config.toml
num_hidden_layers = 9
hidden_size = 192
n_experts = 48
experts_per_token = 2
n_groups = 4
groups_per_token = 1
norm = "rmsnorm"
init = "uniform"
init_std_o = 0.0
init_std_up = 0.054
optimizer = "soap_variant"
final_lr_fraction = 0.0
max_seq_len = 1024
doc_mask = true
train_tokens = 748700000
Below are experts of layer 6 (counted from 0) of a mixture-of-experts language model. Rows are named router (the router's row for the expert), up (a neuron's input weights, with its number), down (a neuron's output weights, with its number) and show model dimensions 0-95. Each number is 500 + 50 x the weight over its row's rms, rounded and kept within 0 to 999. Numbers have three digits each.
After each expert's rows: a language model's description of what the expert responds to. This comes from a sample of Wikipedia text that the model never trained on.

# expert 18
router:539505535505476512507431477509430529484523478487476434502485347516498512531527482596481463442502514564549504575501592546508455538508508574497527384517469525456546504482450508549545459523470515484436502388454457444532536431512513412499451523521521512532436558387512492508639610663493440537
up1:483520414533464411456580530516448473437550519525579516425535541509433450514467465485549533497416514472589475524405563553415491446527511499518473554504536412487426432450575413558535577453465505520478449472550442489518505488521453433529573464540418568550494461525529501588588469462485514519
down1:486591572487485576500530416538475469490514443421407434517449597460423425532527480495553477494457450506500548494471582390429527551495456541525560412433529496551577499547565527546494517602514504531446514468426467579476537504575457454489497357515495486470506533582532458543511553579550480499
up2:508504575449573534527467522473492543522535436529391420504539434415498423481491465503473508456571549494435550517560478549514477484515527503510540394447471505479621590618569603432440424576473442568569525428430413496523468521563496515510446421555507465532510452501534470554510418489567467477
down2:515510465557496477494555448474487489465472458464542472501501488582534528491499502518521507562408509436538541493450567418567552532579443376542407633527417413510417406517459443448505548453451548426449430553586600561522474446438508514426534535448450536469499585468481543503562563536414573530
up3:457602383547459509492525428438508507510642394484449523434555488480483532491483504570517535553459494448468511467525553445437478483473489450565600552643586495458521552524479432446529473515536505593527444467431655575534485604501461491548498562483413532397557561497459435542472469485430585493
down3:502526551497518496407453567494461466540448530607439482495504410503559588407495622539514440550501444501415545426515407439472570441537408579502520516506483511524562436456464459456447464562611439476529496502459479432572563500504587551534488543520460482352417463521605512486470483564430512477
up4:520548531471475494504499423605506566467571490528536511553532538499528495500525366456497488544539489553613549463473515463503501487496528497415490416522449464459463512516479512517508545453513463588432373497411553515491416488507589485532448447525489499425478566456605501522577528513457442573
down4:426393540538474535576558396496510598542448545455489438575537558477509423531542525521592465594521463446611560497512496406614503497381527546558551427505409508492461573423550482527511453448503484506540474561512503548432503571578468463552528458547511473558395546530469521552544480541550402474
up5:534552438510546529476443480504458404465542498576349518482495450545496508534454427434559494406536451447480531510464514626506490457530483482480554579442440553445578438440507483455447540517505508514525506507379446547524461453546534530520554488478515470451549492465532570538630463475501477456
down5:461481593468507552459404552445438540497467427477547481481457494380494548544553504542422472490456430481563503451438512520537506396535495582579580509544513454504553489558469500546511516360445517410464489513499517440510455474481520495511546493536502516610410417501513473464465540549454423472
up6:520546480631504586493589533532542375506497528511477510530507497429460447486529541487489508524484452455589581534541524478390563540496561576539434544550413540599530493501505546551524584502502575597496486411485433477566505442388491613597508430453516495518581499504536473460407479515411508511
down6:480436520451487437402534551448550500445559499514464485472590561507458575548501557492493545494420481375516531469487509479470614407528437471545469505515376486521544500401460520449438530472436458410521501604592530518511499450385528556476465487577468497456484490485444612468491502634409521481
up7:375450469504545484470521496413501453570487414516548492528475497514580460510426496459496522566597446551476480472479553481529409581581542445500498506557525454447507481487534550466430452537516547446436542513506554503423495506559483460436419573448478481475511496487506454556522523487466529514
down7:460455552504507506529460524459466469590564508493491412489502521480494511548556530471541525446510536375523450540494613431565521524487539455538445541517525521553563441536557475506456503542522507546524496486434509488471487517472487551462624503577450389496443451533475454529449472509444508544
up8:513459512501558469462605528537460525575549536459559458475515445512493506568499475413536454410434557523524507510472367535524526572550434566521526491474402470479484417504449463581465434449491457482541471498462539505580552390545516414514412484435497438456478495420424542457391565510599487594
down8:498458458486499479488467537512541465483443465525483484513535454520515539546524469560450559499530397486456550405464514570448584464597553518477456469458509545531508563552519540599551488545589473493489475473513443424555594627532503472433497546481456469508451484451428425480511512552544531554
up9:543430508427619419441492473494575428455506478480561498375456437518472475595491534453478514430522517455435498508390460541555569516546483526574518609537535500479428476533494518539506527509410507420521508550523437510603582337496451494491421565517477473506498435468495521466481505518487597523
down9:538533439534470496538558505448609522433596507544513498483478477485505535565491401490422482482404450516485493499465583524464453410511426548486462572534480528402480448548535496437528461480492599537607533477437606499491435385512466521561484429515513514493553468445559524482474493543481504460
up10:537484549483436492453544498532514494547431521564508580495436510444555528501447483525498527435500653421531551457607549432502523621494471422626462511517412521502456530476583472435585545569525477482406471468485480513545556422462384465508494493537496545554467502518629435485546520531499471525
down10:412494569495574416543518445530530375512493558569535551586395513475479549474489524474452487491447524501652528434513449589409520515460462564496496487494527569461481478432491457542527542417521528428503535464519542470522467471399444497429557522497413486546383430475504491512459588561554498557
up11:427513484529405509444521471561543458484491490438535421462589537379500442486594513471510536602488534489502448586555566420453612466492471541492525453561496477461533564495559548512433540512448439606452472456482462609516492531454503517519450506422420450517380586584512514519390475505443463571
down11:452563499439464436486544532541477532375476465537416489512488453522518502589518525427497491502550526426418556500514484563466521506511488603530406525507479494497505501650479536533548420432531539490555477488507512543516568466465541417400573523512515559502479544515529463518574512512512475489
What it handles: Brackets, separators, prefixes. Opening parentheses, table pipes, semicolons, hyphens and Website: prefixes in lists and infoboxes, plus the negative prefix un- and the word In.

# expert 30
router:470505507507446521491483529491450293476389484444503471550476496544485469608487552486511475535510525407485463478462463516500477540441457621463529491443439483636524505538476472491523510438521466587510454526574497501532550482486488496545468513522480481541459523436497512556629439442404442404
up0:468441475470422463577501531485586505555508501396482616544401538433438493441477517508516465489544516361572402528491538499483621592399558468478447539566530511436454470452579455468510512474561496524510464500435466503505457473498429559508507516557482501580459551436545532523662510502374571542
down0:430479520493492505419559542480529514559530562507442479532526520500516474520504543438533489543553508477444547470486583519502457452491468508550424509439458549554479582447517591556487523536501413488518464375504401465634532545470495429495508442433508491580482498444575482526433505489520495522
up1:444509503474458496427597467536453509472355597519543517456550501581484480528477512467526603548537489530601514524417543518510523506451529510456472587516486467538437514521600471434545506549507439524438448564572504489589530478437504509544540497546497550542542488594511472501564493415454525522
down1:480554549529487549461513371565535479490457415411488479564474550487533467454551471456456462485536483512541563417441532474566498536417453533454527399580503458506465460518441518536447535509458550501566478431520383566469465518510575500561515397483479600528449550513540464518459469600529463547
up2:441507519416524530489466527543543503494497464537407476544513405486510449511501467421532477471578524586407473468549384562517510523540535509463576425399524552513555499560543541482464416618511380506534506448444439464480456549544505459489491426476528457594559490542598501539466398487552457492
down2:531484493542449455421572458569470539493490540478553478494448540578488479541427523541565505573450554464466510514486563422600551476526394398517437632507538474598390447580501448475537518466473477407491407554594608478511464489525458415511517644472498558563469524450513558523565562522416568513
up3:539582410449457487472497419506540512541512410438483413456503515436461458507459516552541560525456459410492505529534547457445494501505543434570508543634558546483551522546487475440518513456518467586526469468432606503520431633440509506548504600500377492432562518496447392478375474553466552518
down3:506575561515530564401555501449435488480404565470445419485490520483557592472554539546511385524501475446469498446579391496498503401500564509535490555533488480505543460476527513499493481590624457501559493568449506523598497486468606509431480576489375575448464418472487490520567468483453483509
up4:527480450503504507455478434603464476467508471561547466586563451539568539533481372453536484502546496630612571484431563529504546494485542485512467422541394500527515471533482515499469529502526467558503392489442579577456458505547558521535538387466459487485506511450505533493598530390504506565
down4:421454561530486568544428453445517567514431525507509452674499475442518464483516390484577463558561475491575555485493534508459503521464509483453553450405474485503477557486516464563413467407470481490579450461519469562500521516596435503530591443486462450536396394451479496518563451505505428536
up5:471484408550576456498408520514481408520476510508429541545562513546476433490423371462596510485508455413505520493541489537490594464509526493446473505410559502452491460493513521419486434495481572503471534509478420552496555516555479526488554474439455527424574556485480486503553436527529498496
down5:480537646469526523471462490478495567444543459470583560479458540399452551440583514466447539506519471494590481503385454459599408455539519547500489552513513492420540513445426502464495557396465493441452467521454560460442454448423474605525469445525527559554470463490519527512441607548437525437
up6:484537531612500561463622526583529432513559566476454473522543538499452478534570499464509515579502501467582549552545419462442530444484536520495429490561453565519613537519459555471520460522496623576524507418474487477551519417442559572571482457486510450524517503499532518414511464464438486542
down6:514460460502526484406515595369536425469560556462470609531556551485536515462474443450579502548510470483485558440443502532556516484494491521556428512568366535556590462470494493462580539473475493465392526514589535497521419418363497564441543485565488530573527489505565664395478538542442508490
up7:337406548479543462517482523491575420588565530507514458489455518577575497513455542483490564556557504454506410450416556465537423540501521534513509475472476509499525421507511584497472528499524535445479468524473472416412479529494599506522459550531467430489517521447517444525560472444462414598
down7:545448501515495586573524554439428461524615589451522528443301538454551490492530530483496551492528456465465475486541532435537504473451511453570460475456535538523580411453563458487481477456476510531545439507494503463424491513529441546498507486506464419566498449549457445531476388510436505518
up8:540465498505563425431559474473513585578541552460442586546486404461507570504425565459576484471463496447550520531494473509561655533479475589501524530497377431514534404475507470609465457455480493477542495472513544481539517361496477430555490533456517491496456468413499457469433520437587417498
down8:437516556557530447472458493478547416509475523533459559485579473507504542594592447499454456540491393511507456513492460605511525464498556456432426518472546576542485579574514496591556436507611448480463497464552501464601558620580526466421509566470503509561530504460441516473541461488562491545
up9:451372416426535422414433535502561476461497553552545564463413529473480454541430539521467464436529478424449477466345453553564589539596469523563546630462479582483531435494519496528494510518440506400464520559508476496526533408444490528517461531489447525531517411513490568495513470455460507513
down9:553588524436467489533457448401584542445553482501504485534498450477517508513460386604453536441482415501480507457439564491487497543393471537476491580437437566466567515507537554366477459499499477513540462409464542481460446505488473491598435455492467446503490466476520566429488458493464434496
up10:519485614507400498481520461503555455475456456562582539445552513444547488570476553581518554490449616453569483487627478500554512528556490445578470497573438526532497477444536514451590520555541479546407544452515477544510500522524493551417497465543445495593481486491634480505492503482534444538
down10:486438588496529422486561527503513487497430530567531503586492444532513464471484497509455537568459508503560473461476500582416580497563483579586507552531555519487538575451510455475515573391511521501452497390496471580514481474430526577405576540518486487548443423518486512452548495545566518483
What it handles: Counts and listed numbers. Number words and small digits in lists, such as two, three, ten, track 4, plus degree words like more, most, very.

# expert 26
router:534483554532497455402495537524506540531556554535512406492517516489486523586522485482488446480517436487593452511487588515476521463533463623465555507398433499677554477507486543519545422482520479450437463399612551498473445379454506470523480464475548508511440432447518491544472558579523535416
up0:443382467540439464560447516555511510567533568395481555587478475453503525429467496421453442505488437439482436489411422522437629554388532475460430461527479431446438428566489435456527518490436452459491462457502491510521450491471460567583499492554413486495512559369515549569531502508450635563
down0:457483452495528501525541470492474542502457491502490401604473510502477490422491435451515483509521463415517522505438419564524481534472445574499490472428533456474535529483463559483485434675469457493490501548531461404598477541486571403508511381498501454444489506489495472529546542506538534440
up1:501465404506458454496640356503448520433457522562520518527564509490468593579476453517563466472503542513533604510441568487515447452512507479473431599471506471545455490497413412491573556534542458502503469583630529481513527474483487494513479530542413615582529525489501503552461470437509517464
down1:464566587433428491573552451476468511549456476471454407566458526423515408487530398387471515453516443502485529502419505465492476539388414548485565474550496492508521532594478542539533404596533580438440528477458439474410503520547462470530468415379530435555537509476513488496481473521488471549
up2:511427569452538543535510535457521558527529469541425535544555443446511480544484460458501477470582569492466519536576422506492506530531515522471540431414476541486512528528565589461526434596515440546538572435471456483485397523511569441449516419562518465515523452496544500586508429454570500513
down2:566573473582474444444492436570477513452508540482572472504533556602471581536494487505549473584451473472515525481452597443573594557496432391578465613536476464547405440478461413508498574473520534442519429585513581544503534469471524454472529629480507572497482529485482508505569625553420547496
up3:467615416497461473489593443473546479566617482466499454441566532475478510530472515550417517525495437464465498502510541416493513502518510433606523517562563555409568527525455421432562472525532531617538461475478629510493519603507533476603534596441422563427541550476476481486496523489496543508
down3:459544517594518557415575438462449541549404545548466520556474509550541514495520456602453439415497478421419512519457457467443532482527442512532522509507472507509567500391524419528508474438573467441490507499369504508538486533494526530509484506530397579425447410496586477544494510563438486483
up4:474522447465495539510482376646525525416535436598485473539606450547561507550522410432525476504446483489600502472516549486491534457487571528446500456483444482494515521523432465505432554397513468581456485557453592558522427537519596461579545380451511547482416501540509507486602577523475496533
down4:329418471489479538525522468527628592496422510478423431523488521448496506455494459462510458599494502502560595526533500470540419490384522516503532454500528454484495533469559450529516441398505546492574456565458501563468489455439439454593605489536466550525455430492452541416478449485442495556
up5:573582401475558448508512498565385478550536530475441519510491597489480496452445538517532533447509450457555517457503452561528547466563517467509468466382506517434477461542458464530492427558481563509496481483406520530455508446402464477555555422457487495416606526456580542503635430543509492458
down5:451543576493474443482454565504549582541505493521548534504579543469484451479545480507441512518473476524475507446465500471513461456539528483514457517476504522533567416486498439531463566356503494506545498509437569416535514499404539538516501420515491502507438533554529533504466617518543498482
up6:480494506567537562391463503527459403551515511517494462531516510494546505555506514533518526541467511489540492517579538497426526534494521583480478532527403585541543517422442570490485540563525474589509572427534485458531453373389507487528497505501456438419560536520511511425421529581379522611
down6:472477439377476494459491577454469354530541488494483526567518556509519544526579527437553508490425503487559481471448441504557473458408469595520463441504400480509480553438466522418569500582495479467420505516539536510463521396398539521473546448536559517535501531475493538516437419468481480548
up7:405420534491501461512509487438503473580553424536481455537523481575538473604398547482476536610613509462548456413439570517462374487572474495523584491515456483447495387500559537445534473475514502423453417572585523501394492509457533508480402527489476464530499414461524546523571523473490472497
down7:542525513488508504543460627462529511540521546493515485483428510512498543516537475452521526466534501482444416471495493399556476587520460472525435431522467545537571449436546513459449514500482498542507435538468511496416500490544414481443487472441437508549465349587451466511452452530411528464
up8:553459516543561404510570476428543537568528538383430478503509447454468538497454584421528511454477569506612558544490417523473536518461476582490506532406512448508500454555485507596498550433460446469510530424550521502515565385501450526507461441397434457464520453393548554518419564477545493525
down8:429528546546502467489479482453498458461471495544535480524593449516473516528534527492427570508492394562528561454463502568447518458507569510459413504502556508529490628513516495546556503507544478493498482519473519422596499564588473514395501579408507456526469499456463416438524542568535520557
up9:572434481445565470424418528464545498467529508538531526393456446481484511562488564460431469513542450434394479492375450533613576537598486477503538629479402483458447505474539550519484418567404455426562585494495455462514522384451501538483487525498466552462478445519557511547465496473460585546
down9:537575466473465532509509570385541540540626480443512462503517458460523504544390416543450482502406464509527478478468561558502460432403554553503521553502564547465419482483503545528465432433439549491609535511446547496513435393501448379565500450419459508497448447469490576458473518536483455536
up10:432543566500432482553547471499488495550503509530507541549498580478523474478386512527479547428463596485563483461603537483569527512515482418598398527533504499544412481523533497406609495558568476506462562486495589558606506544465470465535502527406487487521460498453629508524462463542512502509
down10:424550583484604508450516468525544482514412542594538513496463597512555471490530463581476478533491494490564434422548479584458500492552478532589455532536499591415494607509512409530580543442561509475547532380534451497525461523444549466404517531469517440521435444426469500473584566526563533485
What it handles: Technical noun endings. Word-final suffixes of technical and medical nouns, such as -ium, -ology, -emia, -ance, plus nouns like blood, cells, evidence, rights.

# expert 23
router:510646552501484520421536495424486443506533619483482489516480390485481495583481455613497487567455424441578438628489603491471494562449419540450510358509496500478472480546443546527476485502518653548488463466592569477456474388478552450482591468577505487482467564439465440520608528568413489458
up0:494507539528543490489482503518532531539538592378441547442474519438441506469540487501472468543539416464552468414510512513515529606405484445509385455518495471491483444476613487431511456487569542542509428499497451517572441470507498522463537499564397463614488520366572557511593517451443507474
down0:448504574438500577455570488415464565459456519410464355420439439509460389466510525437505429495537462448519602553429527530466477466572544557508500482462503478592418577421591530519523498590474572557504475593446503466545538489465467458466574412512512549527505556451549477590475513508492529526
up1:478423421506463446467509449520452516428459536558572465497540528555511499496490467437494505486540497473625526505376565532461583434511571566415482500489517429534386519492520462519615568440519505532438422508538522511562508498509517483532514526560370563558558438566456495495547549485465471508
down1:493486505485482552528465315578561504483507428481441528574530536442531407491494456514498530464577466473547516415435605429486525549497433458523524462546498543446504498496588513498495439624520526561528543511477423468479500520502433420507426396473508554505517488488512437429432513614516497565
up2:487455556426548541513522570507557576555492480509378515545504413438559408535542518426516504492494487498471472516588496510522499509527569528486587426494485469544523512509527643459509412576491481558539539415415412486546445530537515475492490420513464515514543462513569515543433429448556545519
down2:462529471547496432364481460549504448434477510495586435505545539554508490526421476504557575591394465464463500402461599495517538529539462463486494577583466480545457459445505435489517557517456526466494484449541591520510474474457572405554572599430500555569494557467532501509607609584403529470
up3:460570407500541502525531471449521528544554485425503512430525494489437479524462514552482455527481478471498465505513524448451576474495512477548466504549535504400625485540470443436527519500562521602511495461488650559540500536501441509598426637489396606413529502531465465572471538492425520506
down3:475527513559536547367477521449449531461430527475461553501582540495487578470466491557525449490509501516440550474491463463494465511471458532454552478512539480499583502401513519471431498546611416525570558493528559469581556495546641545477538499405394602436465443501551477504459522563482492428
up4:570557500502433494495620407633483503475552463605554587621573498515492518502463427421510473543518451602576554516506518502535463443471506468485491452409395472533521508470501487537502481530536493551468427504414594514464492499496574490543546384459500423527537602508535514513584474427457463543
down4:457457505512429476524389507517576650521437467538525559613449522520450533494468454551551575532486402542570514544526473470553513500437473498583567438519527506513471572430546491591521437415470475457580568514503435525448454528444460437663556454561464520542387477541470565525464476479487500550
up5:534540414559562471436495465515484476493551538549446488530513590572500533496452554503537538478507448435490547536499495654528539526543490396526468500450478430438490458504453424538580425572472509535462524440511507517494532532504575497506571526527513450444492556456467494548572433606519543475
down5:413480588398463446518478562554557509504439457472549501452513505442475490520604481533444565560413474527549536429452490463524395471521544500524536535475507552453501480480484487504499521406493470527480549474442454431512499428450552562537486473575451478531518454582583435506520594538527491447
up6:469521492563532562501547464481591348515573514493539502507534507485539477525547527498511504536526500480582532510549445394440471438492540510467372442525455552527556521523438560533461553551529534538491549440505485445498458315515600535515473516467484521489522505490503496458462468514449527512
down6:492429482410503512439498584438520426436548498543519561515531574566486595498573513471500503526397439475599531466455488482485472522493456538566461513607417497486530535353538465439500496526476496510451512557559587506469540448411551608490475473569559472519515518529542637452499501514446581548
up7:344484548552498476521558497506513506625542494495480526476442506614589499565448518527540505484534557508549407433476597418472483476538569445513502519535455504445491455511596530478478425543532530388510482486477457510430473483514589545468514489533504501544515528506462512520574528522494421551
down7:437490500463475556552519492510500494608526548466494504395453464518507474584547550575448449497447532471408492513498476475561545601526494498593441413501493588584509422423585493523467453554596498496613393542520449514413486587482496547424492494503462535589506393499434402572460488455511551419
up8:479470500568579487504606434509509599535543604406434522470510405516421507525497524459538535450471483464489477599515430479569530593525445544453497488420459411440519406456493505615501459444494498440513504406520510516523578396528428448515487511474467449427551501441502503518484582478556452506
down8:547510540558498499567506484475536353430438470541494568526494550531507527548481514478447507495535435418530518524461504520408471479488519408477454523472552538535445608491457531534547515555565427482489546488517444423524547605501487458418446532507516441593491538446405488458537522570599495571
up9:572430531404559408337478499511585512502492464546547577390428462497475484589443477493449483499556484459463478483396466483604607588515486531553537573537484479394425471500548535525469531565445553378505519501505453495595543416515437518531479499462508522527521464498546543507516513490476523522
down9:531556523533450496543497514410567471455633450535473522552544467406491552572420441573490492497445456458516430533488491615461484501465476562449417597503508596423531459521516539489521468486429529477596495488491602455483477414528462482557429434502459534499459468403509477452576440521431499482
up10:455490588451440462491533498460529532502436513502547486494518473563449547470486468524470562449487628430588512510622506463536523523595479424658497494520473548533439551486533473443540493576513483491441478493478528515527452479514496456485495512516483517540460512456613492531527422479504448512
down10:483546554519575398551511530478505425508456559583493527489489554476463454489518420501472400479469477465545448438539581555442496516529432568562573586461603505481465513503529441480567462458593500505403502446410425427523481494460536498477494549444528495468444397548529491498543566506599464469
What it handles: Foreign name fragments. Word pieces inside non-English names, often accented letters, in sports rosters and tables, such as Jes-ú-s, Seiich-iro, Mao Z-ed-ong.

# expert 9
router:510465571531475464559529524454461529390497536545518475549523486529461509666510501591515527443489535491610574497423488523492502613524539647457494497402425500650508520538516539476456504506546511564521481484526534465453463450478523508486499433389553548508528464476643413523650454513513617539
up0:475446500505364417570481523491524418515494560474484587552384454475429422474509475475475498580525481430512441537393500490465550530406505505499467500520446480504554425438548458480535440537492459542462411505466518552594453477511438505506544523557476513578433483437495592500554571444418512489
down0:478448489511481473428474527479509527492472460480508564492447437541473447509531424446562525494531529473466562479461445539484498453481449588517459482476481449512560527405490508569481448580471476534482523454533464505562504569463567409505560396487601455570404474398555430557481460528544470545
up1:515452435521510458486614454514485553462445573547555516517526572519464521507494631550557582514446592539550493546410562544546501493512449530433486598578463398476476489444484451500579512481395514533537472512589482511512572457529563530539533457539452553542565425521459530542550527401519535554
down1:379579566454419518520585461510514467519512434548470484498439470381535398640557413571511501485472451439522502413438511465464535433492395466474492459483524458459536501512420465492437379594555538468525473438433473467481523416418527526451500447467570503558518463512442427475449483610574491585
up2:470443572449521524596503564485506540485546529543483471601534485476569453493456439454437495481517617491412507462547391500541496504554503545470509397378490506551507516508526538497548416571515499526509550466492439521466419556468574426508501405532532471528530472538530463590449399481597495502
down2:500518477559479438459558446534475471445518562495539437510536551580482550481489494526625488540471523450527522474447595499519508485500398402504416556552467450525413454545455468441530555494487501442487416483499557491448552484431557444417574626473483568529469478430434470496619635513463556504
up3:494596471481488481514492416427539478601562472517507402436548524441492488524478536549446542492429549421428517494542568481466481489479534484555488580590574527382611565530532415449514490496523455574543515488488604556494465548462478526572480588510383565417514531511414459595420452479488543520
down3:504438529460503522522478503452511437509414493454480529550476569498496530480498529537517418460455533491437521534535504523499489441522452463492480428530535506483504523478476419524434431546649461563521546493478507451511501515534500502544497447449439517379434398570546474503451525471469453515
up4:488561486482477534510488471603527504453588420548490490563568459481467471488513415407443463521455527526551524519462581444548519464451517498443493514500443415510538493556478450512417507429491496593435427516449608557491464541492620477506562400459469510416471523526535455511555559510495572511
down4:522409498507485506554429515512516668469397500496468434466472529486555496432560434488551465579467523530538519617529578497526464507439571496576509477530523553511490505428521507549474386411505489411581482497449488495448555506494467477495562422549444491547356492472489488577477436473454364511
up5:545464425541493483526475494561452466482531547595429514503511514509478492502484535433485555470446428532551494478500492585480573490544474498516489520463531533388471500513527524416514456566482490618545516434436459519548468468479492503474533442500425491506522491469489549564608353492489538570
down5:487545573502522460531399514494496528477550382495552599461509572494502470486601487534475500573481446526528491512434500431491369441526502456507471551511487541537484549483522492547447495337452531455445568546530520493458475424474576504503447507529513476561443441552529459531426640578533453455
up6:539486531609526577518550451487516467524486504505500522531520520557407481502507536522549506551470473485555543472524465467467513526480560506516386574572410564552557599491476511480495550516583557583462539397438476492595525418455503566512517417486566521457522531535470502434449443533393549573
down6:496483460361587468401526608472520437536570442486458566503584581486526531447525490530481512488514455409519492457445517532536511426489508552591403429560401581508471596454494500504571517521476494427498507607505495552458522440379528524460459436560447522513453499539493562502419525498475451515
up7:421423537542543507491536492502518523471500461574491442491478453577535463509441499455542574552621475498497460454411535472534432589519464536452489475487540443397524455458639593468535468525577561428498494569519511427413486524516558503457383546483542469527562547510490483532580552561474538607
down7:531478527537480585527554547510505454559565500465580476456455533457539503488533521538578504450558483426401447547554514419574484531468556470568466462509502512546581472478553534479539516464509522541631532544520515547531439503500499538526483484528500517539458401536433488600522488562406560413
up8:519428532523487464470629474529469557536501573431451542505533414494486491582509543438560403435465499503579493519509469595547593568475520601511525526394483483491403486486494443584431514534461512425497478476548503475483602440555407485496436515446481477423531491525539487468434591444535497593
down8:474507501491486484462483475470406478455438404548519528519529491494475497539459559490460425479518458495461508468535561556390523498495620463430417537447542572453511591476566476587534458480535479450501528547457443449558533616567482429444468547449509435487455534492496447592570475462511488536
up9:537440490447612471392460564509518507429516475601519550426452531517525518633440517533465396529560482395403508437384522539560606556595488476541554637430486485525481437494494536498495475539458499402508554586518424454555563439501505570511442550512465519496497494550466486504528547500526573511
down9:458527525478431483447513482441531537493552462426470505472491410408583579504421464592483461560411492491505521394495519464447569475516552517510475561543526578477425632464468551527503414453448562514541513455493553512510450489546495433440354452461463482493459506467551451458427419450513485404
up10:514528579436412510530490451496549459510451522511592509523515507481521516513467497577431571509411626429511460490622558428555506508590534462567488588553453544601411540461510508383623489534552479474432516480471490534575473483459528532562549517475456504543476538460592459540527452477503542455
down10:456488548479554528522510528433496430482444469504543525557418540556545464501537444525482467552395464456597498504530459525487496396535493524554538564461531523477511469464408476444512449382464513499507519462488426508481458480346637527386482489450492498461378410539510503488537525575563590495
What it handles: Word-final suffix pieces. Endings that complete a word split into pieces, such as widows, Article, warrant, holiday, plus a few verbs like protect, accept, defend.

# expert 15
router:505467518467522456501568489407504509515389482490517493482514547616514443484538545442533499461513528487634467553516494465600470528565448427522538524412471510531578516558528536486435584468473502613593571363562546441514494515480562470542562437522468503556452527574501538494703591487497461532
up1:433510481525456448445544395487494602480464531508577452441480477566491534485564559458546611481482520500580528524428576496418519501463504443474487573516532466523490494450546456495524506486489509552487410509597499473536580502437521480526528548573502530496498511604461488556547537469446558527
down1:372489501507504524457583450524487609469496447469426504561524538552535427455549524490514468489494538406574574487400571444480469529451497449504578428468565462440523507507488532484497450607530534502547572426395421539507564556484438475456509419548506497502474479544543491500526506599543481520
up2:505508540438511490505436493497528584451470454551448547539570462465589478482448461442482538472612598541507506560541432478526515527535513475526599415449512500460558468513481585466499425622507365547505555455471490474460419495546486420518525402537453445488537470517578506568512341442486519493
down2:503584483541452470440505435489497450506541479477501469445503507599489543484466517556507539594372499514492456472435620447560566562514461474527451625520513476573425414503504464552519571505445578430533487512522602490456487420456469451515559596440451618513525530475445551470535596589434566490
up3:443611422507471483452524439503504554558544434489509481436570529455483506457491543518488524550456487417522524474532554444429523478504529420546571580655532510434555459524501445456498431491495499587530460404486595465549498586524496458518474579501448502425528501579465555491466530518492521494
down3:441525497497507523410519512495430444521479579602478524525503497540535553524456512564528450404493462553440534439496452463487512465475465514490509526575553441514543557393465546461541481531644514502570508488462527454561538530570572570413509642525512565365507525524515522425453551562527516534
up4:535536452556452488493445495682435547457591479608596545561531501581494518628538418440544460479461455590509544458497529528524551479519487483434505430565447500543508471531481447566419561462461496561538447489502603531448494587478579503480511418441487553503474539532441516530595556426510497559
down4:403481513529469555558461487507549509504493494467412476593384497442500538464492468426501436554539493442507560529521576457495510449440500407441514462455493550561493534467608536535507485429470503441528515513535464575432485578479505343518537473598404452447443484503470515542491520497537355513
up5:490486482448572530439480601601458426443504521596505507445529453486470500451499506424560551462511458501577538511502531548440539479554478437533416512485540585425542501497486503508531452560483552583500556476466504544473568518489511529439553469491431462473592509507529539511616464563502458523
down5:515537524551543490500515528385472509479547483485552546460502540426445447570498492539509539579501457566543493547533417413478468527523527542520534559504528457518525487512502501510430583450450484487508536547501588466442436408529489497492507458490474511486458472483489519535529582490437462467
up6:547526538571393492473563548584551420500517539485485479499520425435445424533565508518485480524550440582501534513517540426439504511561517537526455497591421589567496578481427509452506506557532489509501535428517520405568560450393518487529461429499516470472459496490560509401445507575432490472
down6:535451450374482455470438624506513418455522448495418556502511496493517527453547507531532483465494505541450495425447516475525553392505550427534466425484404526535480515449557480515526553496475587473514525564632532503458493424350477525385462459624504506469391506503540579473507481517417547508
up7:343463520502584465477528478483509450530498405571538513468465512550587455541435523417490572498536518528610449426370509484519477485513487481493559453462511542378434450503578532470503481509532551500412517524555504437342426539493548473441452552552490516490559503499483434470564569495457418514
down7:538517516519460592502476526550490455594582496487554560469490522447461469527550522423518587512594537502507494532461479454530495493490487469518469490502620597517576365557523484496494508524463485491536480511483600501436486558529454586547408527458502514477416420539447484500435423540442540464
up8:537444518547543467430639497523497542522515560483524526450504421457464524522535472420508491394415562534552530543551390529586586558456510594471511457453437498524475466458534485574482527487534440479508569409532541479474594361553399438548417490452430479462476476525556535527427588479562467507
down8:464471475564524498532522495443524473436507406544449539500553495520523506590562440464410553505510403556506565512454511530470475474486529505439385484490507417496441521515517524609502504538630528485482486523508446450536553535508392499431423542431439473604448550492373411548519509537521480573
up9:510400498435604527414448445481547492435464421454508557451442487507480405509495571417493495421586521466575513486412502487541615522532449460563504570511517531558475447492518544503533555529474517385560527521490464483519576441437527545466469534461506504516359453489540552477486516582502548482
down9:551537509511489498525482575491562543490513478564482496483447459479521567445425405505466543542453400461514430446413561585553502490446431489497509595461524598416506514469545485418552462487468461489593468463498520555494506441585427519565495538473453563457538445483565497513474466572446465434
up10:564512545408471421509520477552563481478398502530544524450522492534546505499420495505519585512506587479529534458579546424529574520510492447701403580563433563525509583430567494418526483581522449458512527476532495543545468502528469447468498510474457482548468555445530486554466459523527472526
down10:421515610530517545486566507595548459504430531546496537529452514529511546527561488563379450523405451519550429444416487536415544514471499488496441592519564573430484458497504482458489562484573436566471468489429415473515428452498587521411443513427542491483470452427526497506569531503589526508
up11:425548502495483454440469564651455514495465551473523513564561510448453462540512551521498536541433533424451445477507618388459525499443620528538537448575486506468410556479553523455442538527449464530455511480506528486468463470432501447496499441478496410511497540480540576538557528574512498605
down11:412508603436480425503468499461440532467550508484434509527519422478523500610522558538472486465498494442468594486466480497568513443482488565511408461507453487514536450517527444569530510393459509460452523593507541538495446498390527419459470515562469554429448498435549492537491489493444507463
What it handles: Numbers and infinitive to. Digits and number chunks in table cells or counts (0, 5,700, million, km), plus infinitive "to" after had, able, decided.